config.yaml
num_hidden_layers: 9
init_std_router: 0.00615
lr_router: 0.000728
num_attention_heads: 3
qk_norm: false
tie_word_embeddings: true
parallel_block: false
learning_rate: 0.00286
lr_head: 0.0084
schedule: "wsd"
decay_fraction: 1.0
dataset: "wikipedia_en"
Below are experts of layer 3 (counted from 0) of a mixture-of-experts language model. Rows are named router (the router's row for the expert), gate (a neuron's input weights, with its number), up (a neuron's input weights, with its number), down (a neuron's output weights, with its number) and show model dimensions 0-255. Each number is 500 + 40 x the weight over its row's rms, rounded and kept within 0 to 999. Numbers have three digits each.
Before each expert's rows: "raises" lists some tokens whose logits its average output raises strongly, later layers aside. This comes from a sample of Wikipedia text that the model never trained on.

# expert 0
raises: ",", " and", " ("
router:506425482520463476531479514523485585416553581489504508516494569464566538493537562471475516457487512527456576464496546498499554524526503493483514490524371520454479487496455549407544439510522481511449491541530480419470470533529475559443585463508454536457586530498487556477547488481490468572468530492513489528449540469549544493483483456455458477467543584501473505519525512375506574476457579494478512554495503429458539472427442514522500494453521448497460495549466431553514488540527454501484470466536537454509503497491510476561453491543564491485484458549478448488511421497499436392514471521505556489410481426507548473493575483520448494549469494488477481566522458472477543485478442540498486445446531518493460529512510526482477507506521577510519517496478505507518512534461404
gate3:559537451493533485493572526509495522433501430509524482486507520437422491580500523514503504519507506509504504411536588450493500537496529496497525607510508539518558530527547510478521567448516548486475495522495422459502484521477500514464519476557459446501482524500530467534496484467514541438517484501481526527522480529455499437576482482461484475520497501620452500507474479458462491522515464575558493474611512539469477482497537465553463485442565532535474487436444456502490528415503484515475445504485497441513547496424444542542531530509520476507508447520503446589430506491503448467503518451454574450413525476554412504517610438488481542476534465498490569519510498532521425482520499506485457508516418493467524557511541560471541401582437500504459502576508508559472567529498539
up3:556517578481528543519560552520481473428510484480537531493517520441514500419486439542508493530516490542545563489473582451459475467553502483534441499519515508481475540467441523528565487436615491539540491456500535490536491535536555490490492475469505458410436515454491516497470442515551537516527490532571538529525516465563457471551471534449545446452428518506470530474565466520470490523535519509431483426508487463530511525463551538458506521459536461514532538509518513479441508510533471517525470517520527445486524548482460563530455487564501471490503432474517461555516553442587411504555522514535419454525444512493449564505501534548453447536482457416510462532500452536586540485498483494559476580416539401573411476502537482495524462491523537489509465524457525487473498584498553
down3:555522498478426484505549489474507530475577502460441482474470447536458415541443495423485551524465475500560484534498489498452544483529449484477587536489528550539467489526471539542524445478494560541571515518475443527429492486501475526537538597487374480518459519467473536525453487456455496486510528537512545506492489603512536464540532523446489537440530509467491500479464532521449489477517430463509517529447524620511511439504491527536443457518472460500501524556515530453539476453501502444496435501528473471560475530438486505520583537492494448512478486433567496512454451449519482563478519531482473530536441494511516518530452513492499454489550521513498513604566542531427524517472482491537529467517592493469494511485457539440551382497445539527494480524448475450564412489578527
gate4:462516509442476476507429454554498530525529491439510500574530538464471576470510557511555583514507507420507594523515459484470494493534503514526475567549526508543418522508618557471514436408447487448498504496507563440481551486449491434512511541551537549476490504393482438548617481440530414527514425518553493533539554487516523508512435541430480528517514495524487469485476508486522520451545492528516471489456479514446437479486564524499524491552501508506473502510521448558507491535548451510505445447597466452542537471468428573521525494526503514555558512532468537507484484506471439506502491494448538505535482445517575435494480581534549470445516563547530571495402554495534534522502452526471521478506536472515470541523539525503502467543522545511478465463509492476492458472455465
up4:507520465548445495543481543528462475484521513446557511474475529512500494506470508450520509521486435463452483544476516500558485538524437468437430545422471540527517474441533495520563505531540556474540509544604494480480508570518601389478457550527515529458504486509526531465434516499496571434486465448482476561461460459571525518544534490486467542586500492457533492524514496575467539530520611495488508525498444470500482478485533501494427547541469511456436576475519523454524493594519483546545478480520508473502485474505533484452447495466524569459527479515430446456587569455506553493510545470555482464482526545494441529504512526506503460513462467525598494544431478450481481504460492493523563532508543526474515483411492435482468528503476548551432490514556401449490506507512397
down4:482464524521482455472472551463524502551480460475428560446512501444550428513455528511451530487557481436554593511447436558513525467498523529589498466442472485448507520506480560486512490481544481506502465476484595521443416470528472500485465494489485499508399473501571509517558496521572506472566496506539449535472473453463498527552412473415538501489493509517561451492510515501494545516540576501502451495519494469505467551534525492552536451415530469492485560494526463445539527561507538457474427544445493511495484510467474465466519506474459474486540467483455453451555560501549504421624523558538546449524548571541588428521488538480495480510513545530483454477550536474462453506429534496471510501543478476488465457492486489493548503486486489434438486473515543502496555576500381
gate5:435612480472470502449571628408503491545500514438490501460500479458499534550513498481572543529549479476504520470502589490480498558539441497553520464601497536512472527436475562435472505551492595552437489497547454490468444501457502564519460515517521471405520439447534517498510493478465501546446518523458403434486504540529503493468461531451434492535490532507462471532519500557460517527472528465422529498437437536492562544542453524532487520496484566543477527495437499548485566499426536470491534466487426544437476469490509454467496533552431512526505580530461509497505553482505443481444438486474556430508435501511530494509446466566518492506457499485486545562516540513492472503439539507487522533521420468475512523557550514509414467516488519490524532527515550474524511510488488
up5:474465476469504460506550476414417439481582464500477511461485536505453490457535471550481421539517518508552535455541576499425542461541524516497529478509501490528445539502491500574471499506567506572532434545578499508433487479478556526432424551479523523495462579484606505525464496499507589490466468577463464434536489460520526458514506514492557481487549509467591505490516548561444558544453519522540493503511544499479474399505542537447521444479437475486488520544531442566473473500507530433558467436447551419523516488503513425469486524480530447516505508529489457537477519512566480508490540489495462550510489447562481460415536504561473481485455478513550489511491486583524449545468511570496511511520512489478454508522473502472477497449424461512443604513507424506511519497464552
down5:518510499472535528514473457552517491529489446461511487505442508560462461499511520497558470536453599526485475526449513557571506453483619492466533569478452468458600475511526456547466486542583516494471530461479517521412480488554559473495450493555495470467475464481525478459515518501611497421522568530489493509483478492474508448475518469488521473504506506532567482508456512549486485494510391486434473481443529532563551574536510503518535518420507476500542487446480463468524495370481538470534485512499525508514539506433495478410465441423499463454484547500550500560538431528522570423507542515512555512557498552520512500475507455430547469492509513545477505504451541532448479516478446497415501492468473526590492475497530463599467477535540467571511461535480492516572467512496450
gate6:535494530427478527514449449503543537529540473515494462413521512441411445576485574519583443453526519589506493554532490455560528517515513580428475460434543502526478470431490405584523547440533525478552542580478560488553542519509465531482495490444491453505451545487581437470494489569476534496540491484492490609439445462500493536517539497453504463556539455560495467543497495485501525527497528476551488434461494510497505496561529446545545506507423523507471550542441550523514494531513533528542510508465561561548518478452494457507466494492478504529531451468510443535452528521524467494529493493482513523499512506515497511504461495432539504488500411533564497521480532480559471480477446474533546467579492553466496387523489468506503495488468472507484437518610476520450485433441460
up6:424451495515533539452507520518436503484494485510497458526560495500485483582519456498412526508586527461458520438484433523530542535478455521508562507556481528472474477502517450526503458453466544490509561510509506517476602518495550508471442500487490540465443531468488530456514556531485447482505457500456565553517476585560477452452488484512493486549476498578528519447541569472469478536511554484495521614385464463450461528515523509466544442516561460620547579507517558476469530503531502510527505453499545461498523490479435482520464501497500504576495474518521504422501507519479445461469476463541610484459512459524444504551494535491588454568464466531492480525571448569528503526514497472570580515508551549457536484500503514499483529483533578450433570541520580498492510495506510
down6:497532517561535512468482564531476501472503504498513524566449461553541498432537479487519512500489469515444504513547573441542485527428531468464493566491459471520553471579511504503484563490488485534446466504503456475458538481523464517522529468510519528565494479492545540549540521471547479531453558485484438577549465511468505495484486444452558495418470484481455520435493457575540489509571544543500456517563514468406476503364512537476434539501583556400465453421568536489598462509452507494480477494508493466467470509468541580537453484493493537495498469466471489462517538638506469495511526556521447429488512473484534541464529515639486548505495552463498450511545458435545528528481530525545521487508485467539577534463497504477487503486538526511511522543407497512476495487494527
gate7:456428497483465493443498579472468562497473513570475484478469509415470515471451516493506573385507465463501522493556530482461446535456453520538477538489502483490490489509503490454536484566478466455516480470485537486571463473439550468581443495538500537519495532501500556463499522469523510530476555491543456491538554512571530483477476618448477533477498455447507534485548480548517526513439504462487496544515514443435496462346502491516567511476546502486441537506469499526456496460556558535499491585490518543474482454476527480547569495444508527460564503506495490554509515472405529529551549506500548503443548424477529531409540529411470479469468497540481501474446513527541568541520517537561566490519383491502544551480486464504529496542466544409532557464502522502476520529481526
up7:535589542472484462503530473464431544460508517483486494539519464426519559507475477493511500561476494555455456422397484521470549455502529456443502534531516507483514462517524555445540538510507481500472498534522425510550518556522488502512507526515536465490504518568606414490473488541465455489504506435486472522572508495468458497527486527474472456459561471482539522488474409516476460482512538450453593487440430468541533403547438452495487413473496529495511509485469443495513455542515535531504467481468569577502452489482520536500546480481501484453555583563528459468531510540525530522488466517476562480503555463527498546507482570568468537498492457455541495484533544539552451505507605481487498589495555409508408545498441523419497507477507593536529520547481554502480509456540545
down7:513554457540526473495466586510396570519437561473513508578487534581512469474459476472565550483494452485515534536488549499511524586514494558521423537463496426482498529508497524461507488452481507507546568406483512451543494486534531537474591525504542490501541563541561519478447539498475457461509555477516568548507515531439419548472470535457479480489462543493470496381459510492448554466493507512484515523512551485490520431449365500487476508412534428491519519507427519468521547479454488511551453496507507547451554508516513513558550525396522524425459545540510485452437469539559492505526503549517516459493491552493469509478497468473505525471511475495474491458492497557513565539537485493516528400482480468531470480512489469507483495461539533487573535510506557544496380481515466

# expert 7
raises: ",", " in", " by"
router:521517519452473487469620450499505525534534527466476519512499525516503507494531490495595532512404520532436494482543388493528518532465561474535525569512549547461531454560511465516541478484522491464504544597501485528469482525481473617521528490582620577536449497465499529532411516452469498515486479484494481472525517511493498503493455514487499436514538439496477516506482508488531519445553516502446481509521515579508517478423417501484477514503562514551578535404450532528482451503578499461513516488499511469511503487569482511514450486474537471450485532481536552469516479499538522501441486523508436508476519475520490554492475523499567554493522515508577474486537547585507453476509556539497507572433491531485553612487541571453449486486556533517450490509469469535426412423552482
gate3:440545496514535531497465509391493474514427463494432549549480589474546528503476480495449467421489517459571498491486537489469558482536514502569599565479505534523542513500535506515552489507491536590484498522476589495517472501433551588441502395461482560549508452528443556443533500558415582476469508490537574510491547491479527540471459470466543458446468482488447467500496497500443525483527497589456443485479462522492433512531460510481497527558440521528555510497472498533514519548461528377472483516471526465457491587481497476482500512490578544522483533510510541511510556518491536488449531511510489478462445481546529546535454469529525536564542461439529460499466493453501572492531469511525452439482479452484552518537523452465503546455500449574458540473430491516433506471507459
up3:495465522481481551481436434467470496562379493431496561454509485510600556476490504467532490462451557463464405499463547501523422472489543541531516533472445502499527531472514459497519529519547504407535476459504481512496475470486426527464498457433480517570530505575575557468458546498514502440531530551536468478445452518555506460474468482510507514477460534454466517544504458479541551527421448553505451529357486499547574575538472474515473476529488523493520557435493486580532455480529534482497479593470579511514477515541504485544473472520500472488478485478511602466442500424502482488491528494476491476424470543460567559520526526551523504517477451512540474488442477548429523502490436546503413471463541537529472527444495455506488442497490530504475499501459552505502449460511465
down3:558552501399502448425516510490477448486506480595463501507506512551509497403547505496507521530549521481552537517452501490542510481418512505507459507475468491479553499537407466593462500500508437516532557532457579500487497455462491459494468555493402448517551537511518517591514564498531477575496524552472501484564552481482423529456478422392513515445480506528533507447468479544471477526466454443481455592488546461540496481514496518509521497516578521511497516475490522524521522437523507433576456536496474524457512547519461492483484589460515531509514539532606529574504540489513439458511475490498537534515521437540538433497572449492529561475539427547473490543429562532537599500524507446564472469442502544510466465516538511444504478470487493477533493479516515539503471515464494
gate4:528486510526440467414591486489423551545520434531497506525510483517502499558478511492492486496474458488440527529515426513474467489474485497556515414473539456517499522496562472480371435451458442503494486506517484555542531463481445502424570521483525457483522486520474463505508534545460499478505484405441434562522548464480595479553515503552558476506532434447407535476485470471549486523468518559467482481499530520396423517466520530488456419457396511514523505496439475535502503534504550561526499559478507537588481496489494518476523536454550495453498516475440529546475570553467513520571549543504544457520477511487431501437508463502504443575454499543490526506527484531530492479553467518490522504487520445499555446563465508411518510579447498462503535491487459555579501474493502
up4:485467516411457492521460451496500463470540484597532528497506505468519520438458479503511551474502489476485508474431566421538478487500456503520492544530444504493487521531577508535530552476423497494477488519465499536513480472475499532539483451520550491462494503482483426523500554557488579612465398440480506603478517527495510539505477465456538473485514475468467467487508506529518449540473491476547460479473468519499534493568496450480521519504483493465422437501518390452495495467487515462493554409439425532475557475475515566510510521458454498482449524546544530546511474508497519525471502464541562410518527526489506422434472447486596577498506545452508560467503414419417500528458502514465465530504483507428569548396525472505527473502503538563520494577509463501465541448431492
down4:479478572555510538549484484504489519479520484442467522508491486461444540479548530481574445429556547505544572536517519459491435512530482517504544561484500522468500515506474475519534526508504501499478516560488479527505518542472586488519491485466536651491510491551502592482500467528473512456535557540514447443511403559558420484518450510517512488541450504509461538433432511537450560504533534478472521457476530457479518508479446524566491558501554436465570525523497514490460548558513437469515539502537482412551531468468518458507494470550465512487539534470455514548487530557429507516459580460550511580462480435510504552521529425483524507566472509397518504556504510458455521571408473506480439588513508516517495442478559499494434515443543468517446529486502537505512533535410512
gate5:480499536465516528506525469485509545582538553526531460544487482465484554484546580456514482517516457561491443419540482627427493491526522506521543509529625525538464547458474501567481478523473494429522513446467476415447516421446518489493411487527479503533535470512505425456587513525530569591527515422457520473479462529473480491464537488427436574472542470488448472594504553494436489514503520480511499444500514467479405471461518502512423470493505473510524484439478483472532460503503534576498485463485464501529528524511494524507504473483547515504468542537542480551468449541485486524547416553487545466507505449559545559546500485562534501547486516474532533483497509531510577559517560507520521488547496480479494442487471475531487578552529447592461504522495474468516413452500457
up5:468501504540494495530428511459548466458503462541540558607573435521457475523489552527520457538547529449524491500480484488514462539538430471469558547477499529515504462511514590567465459483490490548529523573473527509471486567442521477527534502470475564524465511554475499531329468467521535454484496445503484452479524540480489539502493547537529516451458519544442524423459518447508515427419528483572505361569527501485530466506525501534494524499481464510487495482566520522504434539519511446516535428490445494485504436528500506521483555441512453444582562455485516524486493513461453565487471525547477508522544472521575478473495545517478483555469469477516443486479570527541511499490492486486434486524484591507469528488496464496513478495529429512567581536587599511488509513476507
down5:490542466497550515452451490487482440594462529510513468478480536447433603514524496477478530498538504510509448554443452507558482497540589528552514464480555502505513560502451540517481512536489479424397509481539503533520464496540486514484507570488536440491426464545492518531549541544451570432500495518499483467477471530570483523528547538492476475531477491499494450473515522605447528555492517509473530555507494502532418537497509537532553486462543535507505483528557437473445570550494463499493548502492578473534499438508583469468492481456437504554479548500538475621502490496554512475563545412474460460470513475516495555462557498502483542485496498555488542460551503458470501516615473504519473480519501478483510519540466485517562539505566483574554429538422441521509482586426558
gate6:450441511560503499513551528533470554514471539505505499504494473491528513468525516568563499466447442458518476496524532573519446496498483518492490523570480472464528546593493509586498496521532514518518401572507541545501563511527460552572521544530504524559525542513488466475502474464558472474464495472529451440461498527523466564492492510519506416518444509499498493580566500460577497470500412490521414522559506542460400493481499546517523516533512552462418576523524521541468440430518500538480409428444503516489523488533505415538565435529483433466550507465426461511547515487491528486490546493494550431573530525484527481526480535455485534610535557542497516448510490516432469553551484457564468478543488492541461553454482553505524506518503574522461467461586543459513514473503496
up6:523550561529463565473490437435487429479525511514534473469521489490564503551474463522523481477525504500523455566441482498481468516545551580452469509531503486486485484594443578507558481555457398591496522481501506472529511507560462435567512503505466492450556558448477507499505507495499445610484419474446467437521535553497513527517515505497482520503464563486576504547538449489552520454519484546494496541485425508523511535470521477514512492532493433528435501620500588509499496469485530502451543475510517484510508490467484535507554555450505478512450501451476441535522529521517516412570475475453495456552456521496527492447547505397521527487420576495529384513549481588477498487446541484493468505477489560524478533493563481547447535439508428494446475540489473516552491494548486
down6:488476462492551484463540556453500508496475490455453445480484500525486481519438509472460567483511480504439517535538527521422460465500428511477531551432402537489419537512525454545465480505463426535518470550542557515486440489480397504541552523554491572466434476512473568499450537568508525429511512506558481446453448498569462484463512449509565487545432559509442525551472550478527501492635461491519491525513452480488528456524545478537417499610462518446474516458469440491507535469413533519542489465538505461501461508536520508544449450513465455504427433572488503489473472509500496548500481485496495549436461515450560497565463496476498450503530558496494543508528462547444556523476512472476508516513440433520529489442524536507428520477519500464522537550612486467514507496472489
gate7:503484504460506503487525548525446480546571477521546532492500493512465502540549515502572480433504448469474514505496488548503480536471453491541561526508620511577518415491498501460527541520472503548428470490529523476462525469525504459473465492491547469416530486555504536487512520451531548546461510513493481538512561510522579438476530497504457483481463495528478518525472502477508447544485465558529545501516499633574524593531508557559433463467504534462454485512462478478475437519493514471502509464529470447499470571472543485437507542487511466514488537417479553437482427508517564472540546468470485402512520530531550505445503550467536475521504581485573468479541409539485492519514488487543525383449458518449512536529517452513531508463488541398534496498428482548422531381514458
up7:501473513466511562501545519473575559498482516529453557509509458420505494450506502485512492563472510492524480513497503555487515474396457448561436483548467472455461518491504466495524543461523447534510494466518491483477504500473426529526497529547492480521471483478533483445563463460444496530530518524551597475475486521518432472520460483550494454506466460425502520515585616516495512499531492497471484427604530504501504471443536545480490510437511484400558519556463512475445532512434489496514513524492514428496478541410437564535475493470486505560552535578536466489474426463476470474460544482490431583481477490449518504542464503454487400433498550510530475476419503535475446492464536426549468483452524533556547459509598553431465514512464469440453535474540518517466415526529504
down7:462564546519472475445512486461512504581484500499486528533470507469585521504495534524504518504522576475486550504493469432433517495568571489430463579497491475459509479519504465499570498493488492521532537476467530566534509477479505528495477499420486511496463469433474535540526434526499413533493471428461502398459498535519423519463488479450452515519493520615478501476521487458534507410497592497574478435441494489432516584489490483540429445531542545485484505485491507552482492529540491495559504468436499495413420426568537448553452540475512489482517493460464461503444482436481548412525454466442472563473454448570528494498461451550487529525530575490511515511571475520517525487538457547450464518473541517467508508539540473485446523444532475443537555433477455544468517549525537

# expert 3
raises: "B", "D", "F", "P", "E", "M"
router:568502503517491481496473526510493453524512454469522497462514548424436469550476539471595452473526443525510537467498509493503464437546596593455465420438541528552468564476487520554487459525461481540571515435496519455462524535508504463441474536464525496521553509440595493461481438526565517467569573493457530499554521520459471537518466517497507555495475547499550475483495430521494491478540528505579510482440486484508492494578583465534590476494540503525476466596476470544468486462463468452527547519406471509488490505447493419518430451455472510489473535532420429491515506536486485530492416531523526472555491554461547509506470478450501528408556546527493472473445487409507546469482517493537458454510500505471479471545527506487466562482504455441503485487546430524440478515424509
gate3:509472543475493467485571498548477505478420510504478521491484502485474444474494474487572477524545456424450591506470490450479507488491518496473449429455567521425484474526511507451493464455499419543487579532450433519557541543470558473486464532557555479598451472506498439462454512523538504473499552469481435549490568488488533483493484551468554460478469419420496481535437462571467496510480408522518539520472428490517526433525450460406475494537559477458516495506495518536515384504542503492506443483473433498467559528492526410425504527556471438476527469541440478502526517451502499486559455451554470574497504517527462544544433544540520496477466562464505506529526434503542487458448485483513525552491520533475529422480451459492511522513470547505555475489438503503486518539586554
up3:568516544521461487487572486476523449458532459397539506514521501474520533415533460507499483536475546485446534495501527481523439471523483540542516463524470539517502489535454506538547504498533512611553540518541507523444489455484546526499528537488532548503525460488506486527553501470429434475471587504425475477448503409512519492528552497490518465512541523520457537506514458502537482498491454526470454465554435514452440475552481541428456455601506476552509485500496521517470544559503531486505529488509572434577449463453477524557520511530535487415432513511503553513437444498489525536553539483607562503486450531498474603520546475534488492528508473525432502454515509569460498423515496529472411503544490485478491497535499530499562550406455474567431480511452557545494588469432447
down3:540488505453456563464561511528504540525466505564549513444567473439446519525537438517517466461483490477496511532484506412495468570546451478489532561548531557553492503484466541552477554501467567537474461521526549472549460468503501473531554562466547489510482508530586548403500486464417512458524566510502483588523489448476455532494467507509494550529450503490577453503547520512570519505451489459504468461464551500508473568424536471434510497464490494487475455488546483539545458484529558552494535450473495511544543546516463461530552538478544520545472503473498437567551461502490477559490475491434365510425511516536449525539455498474485524518463545476494419529450521498429471519467438467474503487508524453478470509420522531498542510448477423468571380463424464527486492503517485
gate4:461528453472543592487543530472518490492472530558527501457513461448533563508485505465451480535500450524556494434557402524462550491525514461564531533443486479484535553478430478525462466519476515509504578552403489527499508474564460361458523379476493454461511476502429549505518471536617484510483459438508469447595468538555498467461433523507485480494490487428518565435441510505543543477518471553497512500451478554514581468464538442522497511494454468420483486505546491513498494451503537506475525493532485498522495513437459508462445495492534481534511507512461464540566520471398492524471520508486482510546544399544468475514505485518591517489534511494550539506471510474474519491456507511514515459457478468566522401537485511475603563516514507436542483521481539472487501467508468
up4:487511524460533543473443449537481515467480512497530506513460436515426492560521520463481505514503453491471505479529553464467460523504505536553506430521560538532502526474499608448503529487478542483518486403520515542520494544517456471484438526519625490468526407451454456444534507540597551580560504505493479527547464532470536532514582485483513484457443490489460523487549539470498431565459487531517462534524617489435499551484511487539435568485579524506546425523536485492399484485478493464450486508453487533483494517436418517480502523559545515457482548464497529422530525490533393467508471510508512533477509482506456466460501579533541441490504491520530484540546467478593481487426467544475566473459468535464519520438532496505430507529545502471499535459436580488505486531498545
down4:539470416470477550407524502458437437533468483498516501517472502435473479416584535483451484565452502480454491504481451491601556455542499522502530552441499548509519411477504506437461514512524515438520558470526519481445533499466473526529457429553499525492515466486426460524491515574521535524575497463404561445484485444528546459547504584517578521474525490510510458489509534467509437561504442458467491550534454484479478466537493453460494453459476482480490526487529488543514487480517475573531460510460459446499481470501602445523526596529486459554527534464495533461483506575477498510514495536509496490467559519426494462486622459525512541518503562450461560510503522474589408430508520488534491538471465486479526571464490472517525442432440519544502487493494492551483549509499517
gate5:575511465459520529534545477518486485502511545504540406529420522505547573537562510528465560440516537433505507570502459494527484538505474507553546568463547509522508475486519546516620579532448515489511529468501506450406491420488512469510481452498566469434511411520565534438498462527466453481550548487474525495558494462440517502469528574462526442491579478447430530495430466538500416480581498473487543486507546507489511473552485517501428533468493504558501588456515531495572484487446543501531498545458512496529484506512547459474479439469482493482551524507450529432422392473502456555501462492527523486490486483471525500498493429538470519446508493535540469483482488541498524489455398568483484480463556508457470467526529461491499584509487511440492454465516475484515553576503440
up5:544532469517447495547472483447526496563464487435396524518487417518492496517516488482575488475498586472413513499467506554468507474531485440483454459427472579414575532544476492497428514486540532483500487461498519495536494455530500523521465459465478476509460505495523469445496449493461512569510534533540477554502501495462449447514487483514503515484428516489471514461519500511508512549440557484448476474524421486453521517467528546475532490516500575514490480510402432490486480499467518485497519482443459515597456475538471551432474507500521546433454420467521469570557521553483414475415604499499527483496547516520542536426518615543564479490597498519446507442475504527456473468557558442455506431468445529403496474495484547487449491466494486518527495576494461502493503512529471
down5:420492495485458487484490455487474496496486509441451533531511512423507513506406460558555513458490499515475447447420476531482519503429470510529514489540483510481511432513439437476575489512479501585502535446495497558543549523431509524479515558493504500455582495529503469501426509490537516584458484517468513461546558427614470435490499499560504533448454549402522493517550485498489448560528501495495496473556545462521512468442534503443582459505541597464531503481482523484490495560490514609547521455565477484481486492477461521491435444544404524372520516458488508496502470530456543465561476494487527427507515546468512545511587577473519493498498476464466454492444504486566511446449500513482477489478441499484466451518520499418550470537485451536427483530514456473532474512476516
gate6:525552476466487512509500464452456485559466514472466575514523516455530498547583468546481526499484491469519493483478507603485476474497491428467490476476508557507524585547502555523477461443520475506539454431460438507471506478554501466497471523572587453497603457524488452397584476465510496532499465469509561551470540431425495559484445525492487502508473418477477458546499422458549522397539548465565559540457516503505499483496489523412529590531562521471501492522448470527452464451497452501521424509507573549469474503572525493535465546507522472456471486508480528561494568518490506526498487470509496505512416444490483428483498440536537443451478564536487533460479438458577512516474508533533482532513526538459500515461520457496534538538450501430536484444513480468497444583523450
up6:458485430574566482453496527483560489523507476504513446522488535575533464516553475532506514502438494513494520498450493550443475523442561503438509545539405503540506604461500451503475500397451477530514496492542475493484506499441423487544612500511484526531541458501498568461535486480534524511536525540511502472415547467509555465498533476503473462480496582501526510500506482519507544511532515483474512484525482435443517547549502545529462570538496526490469491490419528479473524394486486517479495561497518485477457444434565509487503479491392536530424447517458542486505511477527484452589556591529473516501525559426441493450496580480460524521507474471421527523621471543552472528505476582458475503456515536502481508478448511532486432478521582494487497523462510432581480491521504
down6:543486540472519509512473488461574537504576454500453498527421582517490499497542529536553485499476499546572539488455466573421458479504481460515446506483509526430503552553457512488538426537528541460531437580538530440398554505430442509533536546488511499527427478474499494482510532481468521526489511538477500423550471477494476467498457554474517446484511541452547519509510497461474500527511608459492506500452505518490499583540539539529563468537437439463514508526467429445534446441464483519520466473483488478523489509469541562523512418419572438408478542521557533527509499472502507492450612473448470424487528548430512487490388453495517470454495517521436488463502542449522523483487515568525483459515492435524510533509479548498512447536490442507551464431464486528552447512513495
gate7:518567545570519527470458401460474573519597536503541563563526527520530534527518462483562498501485494489504515520497506516478524485555556448444544526435526530462548550561492456526518540537478480583525470563589486456473500528397530471483578487439535455491531530476529536504515510520516516533571482501473519431493452486511437506472473522526518497498548493479456551460434528489509426498502442509504505541536502531471532497441546590570533529499454521495456571495517501539470479568518467516591517503509478524584452457424510465524434504474452586543453498519519601538494498527475541481569487503458544427557475504580507511504540504434516532428504495536537515491505539454465492555495491449508496561499494529467532490521531424427492555466531575548470446424495487472520458502480512
up7:465441480538549557487545513532525527507496538518556584536578424475447521505482566451499548483495475571559464507530525468478473510549554532507442497510434551443423531520557418493492456480455512536543511507547421523523469486461500464510532528471524460533431535475503516504491504487489492562547427515473514440500489420585466505490446516510450434550513496500523527496496531468460518563453482493400553548521544514485444399518559542486487490500455578492496506483468541518501512441505513508536548490436562499522465448461548570517534474496517511477480563502507538553496463476475493488502469482543508421510533596497451540521469534501541520524492560516482560428473515532447508472442438417504527524531528506503523518557473455449430469480451582482505528449443505439511391465537430
down7:515497490459490498511497485497501473550500505473478478460514496465509447416550535503494513513539586474592512536528483483492555495533518507371479561474525556532531527438483489526500438498492582554479546521519480480464491505382485506472601458480451501467477481512491553445473427489480517432582485469531504527516506508571463516453416492501531557524535530494516496471446438483495535522522514511502568415543601504503516489503525507514516449586496554563507587490524506545484472460482468463535515481438437492521457534471541445540538403543526502498442514506553488497520513505474508492561549490563597420487508502459552429522489438498465509423488434502564542559484501470521489513488511487471517536487567552493475457554527567513458543526522494487471575443497591499480502549487568